From a checkpoint of a small mixture-of-experts model trained on Wikipedia.
Experts: 80 experts in each of 8 layers, 6 picks a token.
Training: a variant of Adam for the experts, 234M tokens, 7129 steps.
Below are experts of layer 6 (counted from 0) of a mixture-of-experts language model. Rows are named router (the router's row for the expert) and show model dimensions 0-95. Each number is 128 + 32 x the weight over its row's rms, rounded and kept within 0 to 255.
After each expert's rows: "mostly gets" lists some tokens that are sent to it at least half of the time. This comes from a sample of Wikipedia text that the model never trained on.

# expert 13
router [110 172 101 109  65 161 156 152 111  93 140 112 114 100 207 119  81 194 147  83 173 163 154 142 147 153 119 160 136 174  99 116 106 176 139 130  93 160 113 155 150 148 190 103  55 108 157  79 107 110  84 134 158 119 136  90 158  95 119 145  88  86 138 167 153 128 161 135 182 165 106 161 132 100 146 131 117  80  71  70 141 102 101  86 114 158 136 179 148 129 148 145 172 122 128 120]
mostly gets: "iy", " Ram", " David", " Michael", " Paul", " Henry"

# expert 24
router [ 58  86  85 120  78 116 136 146 135  98 184 163  85 112 172 114 103 147  93 140 203 141 131  96 142 104 155 143 126 161 140 107 123 116 116 115 105 175  71 110 124 141 138 162  87  96 121  66 134 127 130  75 160 179 148  93  97  99  34 142 148 104 110 136 138 137 179 148 159 148 135 148  96 101 115 161 181 103 156 102  84  90 140  78 161  68 128  98 171 119 143 160 154 117 138 101]
mostly gets: " has a", " was a", " few", " some", " includes", ", with"

# expert 29
router [ 99 156 110 104 132 120 121 145 151  88 177 157 125 100 188 146 111 190 108 121 143 126 149 145 109 143 101 172 170  85 130 130 102 172 137 111  87 124  98 138 134 191 189 158 113  73 115 105  77  61 104 111 138 142 171 143  70 115  94 152 121 167 107 145 115 138 121 134 156 116 112 197 126 154 161 187 141  74 100  92  75 140 194  98 153 115 134 105 133 168 176 148  97  73  86 131]
mostly gets: " It was", " He was", " is also", "Personal information", "- List of", "Scientific classification"

# expert 7
router [ 84 157 126 150  76 139 185 150 106  62 148 138 114  91 196 129 111 156 182 135 172 140 143 152 135 163 139  99  76 197  70  73 116 118 127 145 156 153 106 179 124 177 132 150 119  92 136 122 136 110  65 156 182 156 182 136 130 106 125 147 155 130 142 156 127  82  66 146 152 163 124 179 108 131 141 154 129  83 126 101  85  95 147  86 145 123 119 141 111 125 213 122 162 123 101 113]
mostly gets: " Mar", " John", " William", " Car", " Ed", " State"

# expert 17
router [ 80  95 116 144  77 119 187 164 113 111 189 172 101 104 169 132  69 120  86 200 146 163 177 107 120 162 134 109 144 142 114  64  85 111 108 144 128 158  75 170 114 167 131 164 110  78 117 129  84 109 142 132 159 169 130 106 131  98  95 140  87 128 138 129 100 114  63 102 129 179 112 171 137 100 165 139 163 144  74 100 106 102 140 102 128 150 124 171 121 157 203 123 182 108 124 144]
mostly gets: " United States", "US", " USA", " director", " ·", " President"

# expert 26
router [ 80 109 132 139  90 142 173 143 129  89 215 189  97 132 161 111 132 143 152 117 161 168 139 116 130 131 123 149 130 118 132  59  88 155  82 156 136 166 101 135 107 181 126 157 108 139  93  66 116 110 164 105 202 140 150 137 105 149 108 114 134 121 145 180 146  88  84 182 133 117 130 190 132  81 165 182 117 118  98  99 115 128  99 106 150 169  83 180 103 101 192 115 137 139  75 106]
mostly gets: " had", " would", " of his", " two", " who", "On "

# expert 47
router [ 71 129  63 143 106 123 127 153 122 125 156 150  56 163 171 102  77 162 141 113 138 147 132 143 118 131 166 177  93 128  79  71 152 124 103  73 184 152 104 110 128 185 154 155 115  87 106 101  83 129 160 102 150 136 145 181  92 111 115 119 141 120 137 167 122 119 128 168 147 137 108 211 115 111 131 138 185  75  88 106 118 120 121  70 160 126 131 167 132 132 200 122  69 104 171 103]
mostly gets: " up", "ated", " made", "ating", " used", "ised"

# expert 11
router [120 179 134 130  80 118 140 167  91  73 181 101 127 119 133 175  85 182 144 120 147 155 163 121  99 184 133 138  90 195  89  81 131 105 129 132 146 136 156 137 132 181 175 174 108  97 121 116  91 148  81 102 133 130 179 117  86 118 131 149 118 138 164 157 117 121  97 114 159 131  87 188 103 129 186 179 110  69 157  92  92  76 120 132 142 173 195 161 112 135 138 144 141 169 102  81]
mostly gets: " small", " large", " oper", " gener", " hom", " com"

# expert 20
router [ 51 125 112 134  88 140 139 141 117  83 207 162  98 115 143  83 125 159 131 174 147 126 116 142 144 167 137 152 136 113  87  58 158  93 121  94 138 159 128 126 115 182 127 144 117  97 133  93  77  83 190 115 179 148 114 149 111 117 101 170 156  93 111 110 124 137 126 142 150 148 160 197  81  92 131 163 166  91  88 108 111  71  96  65 148 155 163 183  96 138 175 122 112 106 128  88]
mostly gets: " played", ", which", " began", " announced", " until", " held"

# expert 46
router [ 48 138 142 145  87 120 135 149  82 105 173 177 122 122 178 131  76 162 133 144 167 158 187 102 111 150 118 132 205 142  81  85  69 147 120 114 141 157 147 118 111 171  75 176 104  68  75 137 116 154 112 144 142 172 183 173 127 154 117 154 118 134 141 118  88 113  91 159 158 189 107 170  91 104 138 150 165  93 131 105  92 133  94  74 108 142 152 157 139 134 140 129 124 181 139 113]
mostly gets: "| G", "- Kingdom: Animalia", "| Year", "Scientific classification", "- Elevation: ", " % | ±% |"

# expert 57
router [119 169 122 164  67 137 140 162 167  87 200 232 108 153 137 113  87 193 127 111 102 163 137  89 106 122 122 164 164 139  74  82 120 132 145  80 156 129 142 164 106 146 159 157  91  99 136  76  90 123 121 136 154 146 139 147  75 131 108 184 113 148 142 135 158 177 132 120 148 122  88 163 143  84 152  93 132  72  72  98  99 167 116  68 111 140 140 104 130  80 136 142 144 122 138 105]
mostly gets: " building", " power", " house", " road", " attack", " park"

# expert 78
router [ 92 119 120 157  51 123 159 186 159  92 179 121 125 130 165 139 112 146 165 109 152 185 186 115 164 176 121 141 139 164 110  74 150  59 169 134  86 117 135 133 120 149 133 143  90  62 164 124 127 119 101 163 163 132 142 133 123 147 103 139 118  98 144 162 165 155 138  99 140 120  90 185 183 110 160 189 167  83  75  56 140 133 118 128 139 139 156 187 150 124 142 116 126 124 164  77]
mostly gets: " oper", " design", " exp", " sign", " accept", " rul"

# expert 55
router [145 165  89 141  78 167 131 148 133 116 124 161  91 110 172 156 117 172 105  68 163 197  85 152 164 129  83 169 136 158 124 108 128 165 136 148 127 136 133 176 148 128 169 120  62 116 131  62  48 116  97 161 165 128 125  93 119 142  57 147 119  75 132 148 176 132 122  83 213 138 116 160 165 130 125 118 102  61  92  91 126 141 107  91 153 154 127 125 142 123 146 139 145 159 105 109]
mostly gets: "iy", "iro", "hi", "š", "ya", "ara"

# expert 73
router [ 77 149 126 176  84 113 152 143 142  52 204 195 107 121 196 164 105 111 124 142 151 151 164  98  90 145 136 167 150 148 102  92 146 108 149  96 141 151  92 129 123 146 171 113  97 122 142  98 127 139 104 170 170 166 149 104 116 130 110 184 104 135 118 143 140 149  70 116 135 140 103 168 129 113 168 135 137  86  75  72  79 159 108  67 119 149 148 165 124 151 208 125 185 138 128 101]
mostly gets: " government", " station", " school", " program", " design", " football"

# expert 10
router [ 75  66 130  81  68 130 167 174  75  77 196 164  63 126 167 157 142 159 157 124 130 151 121 156 144 172 147 103 127 138 140  94 115 143 117 144 130 129 141 151 128 179 157 180 101 116 108  84  56 158 118 151 154 188 183 106 108 133 125 161 122 150 145 131  89 125 120 156 131 109 116 194  84 119 176 194 123 118  61 102 131 133 137  79 150 145 155 123 120 131 184 137 123 126 124 140]
mostly gets: " was", " were", " had", ", he", " has", " to be"

# expert 72
router [ 88 129 119 140 133 139 107 134 142 119 197 235  74 119 178 121  65 154 110  77 141 169 145 135 142 122 110 163 130 156  47 109 116 144 105 103 144 125 166 118 135 141 131 174  62 108 112  90  83 111 124  88 162 143 127 110 144 147  90 141 136 130 126  96 130 120 124 113 183 121 121 169 122 137 150  86  84  45  86 124 171 159 149  78 145 123 138 131 132  97 174  92 145 177 166  97]
mostly gets: "ino", "io", "ouse", "ina", "ao", "ini"

# expert 56
router [ 53 103  93 126 111 121 146 158 130 112 167 167 102 132 191 117 140 143 178 103 128 139 118 101 151 190  98 156 186 168  83  75  99 138  73 126 123 106 117 146  93 141 153 157 101 110  96  90 128 115 104 138 194 200 191  68 128 161 151 171 132 160 152 124  98  87 101 151 140 115  74 190 123 111 135 170 140 126 163 100 121  85 126 123 159 112 154 160 101 152 183 113 118 135 131  87]
mostly gets: "As", " They", " positive", " having", " him", " have been"

# expert 3
router [ 47 141 114 164 143 163 153 158 123  87 193 190  83 120 204 114  75 146 117 127 170 201 120 123 140 135 138 138 115 160 106 102 116 174 104 142 156 139 111 151  94 176 103 143  99 101 124  65 146 124 142  97 156 158 151 119 117 116 123 127 105 104 137 137  97 161 163 141 136  93 133 171 122 135 167 145 150  58 100 100  83 124 151 134 148 141 185 189 134 115 208 117 158 118  99  85]
mostly gets: "a (", "\" (", "i (", "s (", " (s", "o ("

# expert 71
router [ 72 164 127 130  44 123 189 165 103  42 181 160 112  75 173 109  79 155 184 139 146 139 131 109 152 159 153 119 127 160 107  78 119 116 126 155 125 123  99 141 108 105 122 120  64  98 119 143 141  65 113 141 168 166 111 141 133 125 120 162 122  92 166 146 116 105 114 173 142 193 109 169 131 108 157 166 169  94  81 118  92 142 175 100 131 155 144 135 131 119 201 114 139 147 136  94]
mostly gets: " New", " High", " University of", " Black", " Mac", " head"

# expert 79
router [ 76 142 120 169  54 158 146 132  81  84 182 171  95 125 199 129  92 167 140 174 165 150 116 133 113 139 142 113 123 119 122  80  84  94 142 128 159 151 105 171  78 170 147 166  85  83  84 101 127 122 140 166  95 143 156 140 128 102  70 161  98 176 108 125  76 128  77 135 136 145  91 172 113  94 166 164 157  77 114 133 101 145 119  73 118 161 169 138 100 145 177 118 166 146 123 136]
mostly gets: " club", " brother", " director", " son", " mother", " president"

# expert 60
router [ 87 123 124 165  98 126 139 153 129  98 218 202  72  88 158 132  93 157 115 135 143 110  96 111 136 118 131 149 164 134 135  64 122 119 119 118 165 106 136 163 110 179 150 176 103  67 143  59 111  88 136 102 171 151 146 113  92 133  87 148 116 131 160 160 114 129 107 144 117 133 121 140  92  82 124 168 137  37  66  75 103 107 137 110 105 152 167 110 111  85 169  87 143 111 121  89]
mostly gets: " about", " without", "ically", " after", " very", " within"

# expert 6
router [ 37  84 129 116  94  92 178 150  68  53 176 168 110 119 116 138 141 127 155 114 132 165 119 131 118 174 158 170 118 179 154  44 106 160 142 116 122 143 125 174  88 162 142 142 111  98 115  87 100 128 104 115 157 168 174 123 123 135 133 147 152 174 142 125  99 119 116 129 156  92  90 179 103 133 152 167 139 118 132 119  84 146 104 104 164 137 135  90  83 136 197 159 188 131  77 105]
mostly gets: " was", " had", ", he", " were", " he", " has"

# expert 18
router [137 153 101 158  92 162 138 175 156 119 126 247 131 114 177 121 119 158 103  66 181 164  90 176 169 139 111 164 145 153  85 117 102 165 136 108 152 127 103 162 134 156 179 159  50 133 153  75  70 140 107 123 172 133 138 108 133 132 109 170 113  73 132 122 128 152 128 129 171 148 118 156 141 120 158 109 108  69 106  87 112 115 127  78 136 185 104 130 142 120 164  95 137 135 157  90]
mostly gets: "wood", "ley", "ford", "ville", "za", "ana"

# expert 41
router [ 75 112 141 118 113 130 202 174 118 110 152 129 127 144 159 129 131 148 130  90 149 173 104 140  92 118 148 143 166 167 141  67 100 146 123 117 189 149 143 167 180 175 175 112 126 109 143  94  99 129 153 151 140 166 147 114  90 141  67 148 171 157 143 100 118  96  90 107 147 127  54 184  86 123 134 169 150 137  88 121 110 110  92  90 150  99 152 103  67 118 193 149 134 164 115  41]
mostly gets: " has", " had", " wrote", " have", " set", " much"

# expert 5
router [ 42 138 165 137  81 123 158 141 157 116 160 181 118 124 205 179 127 135 131 143 141 143 153  90 141 145 119 182 139 186 138  85 125 135 140 135 102 143  85 102 112 155 110 163  87  99 138  97 101 117 128 158 202 150 156 142 130  97 118 119 182 135 136 180 100 169  84 147 125 167 118 188  97 106 180 193 159  97 107 125 105 128 104  99 142 135 108 175 101 128 188 129 133 143  67  81]
mostly gets: " his", " their", " its", " at the", "'s", " as the"

# expert 32
router [ 68 148 155 129  58 124 122 128  84 102 243 119 126 114 177 141 111 139 170 198 119 164 168 108 156 165 146  99 149 177 141  79 105  94 156 136  92 141  86 166 137 182 179 167  65  94 149 114 116  88 131 145 155 130 152 103 120 103 109 135 101 127 113 163 138 154 155 158 148 149  74 159  85 105 154 151 137 122  97  71 139 159 133  91 149 131 127 152 173 150 166 128 126 130 144 107]
mostly gets: " dec", " act", " oper", " conf", " ret", " compet"

# expert 45
router [105 125 150 145  96 148 138 131  78 123 174 155 114  93 176 100 115 173 209 180 131 129 162  79 164 110 143 139 141 185 116 106 141 122 144 138 145 138 103  94  89 169 121 167  84  75 110  74 111 156  96 131 190 156 157 124  90 158 104 144 119  72 177 162 140 103  92 137 148 101 111 179  86  81 154 173 152  98 173  83 106  83 159  79 107 114 151 140 115 125 183 100 102 114 156 118]
mostly gets: " any", " all", " All", " Al", " var", " ill"

# expert 12
router [ 97 101 137  99  59 159 175 175 112 113 180 175 110  92 189 111 114 174 112 153 194 149 116 123 146 115 102 176 105 204 128 100 142 138 134 133  87 169 109 142 153 149 138 158 125  86 138  60 206 118 134 137 176 181 130 138  94 154  77 142 161 135 136 167 120 135 134 146 120 163  92 182 114  66 141 142 142  57 101 116 118  87 135 110 148 148 154 128 100 107 154 140 140 131  91 101]
mostly gets: " of the", " in the", " to the", " on the", " from", " to"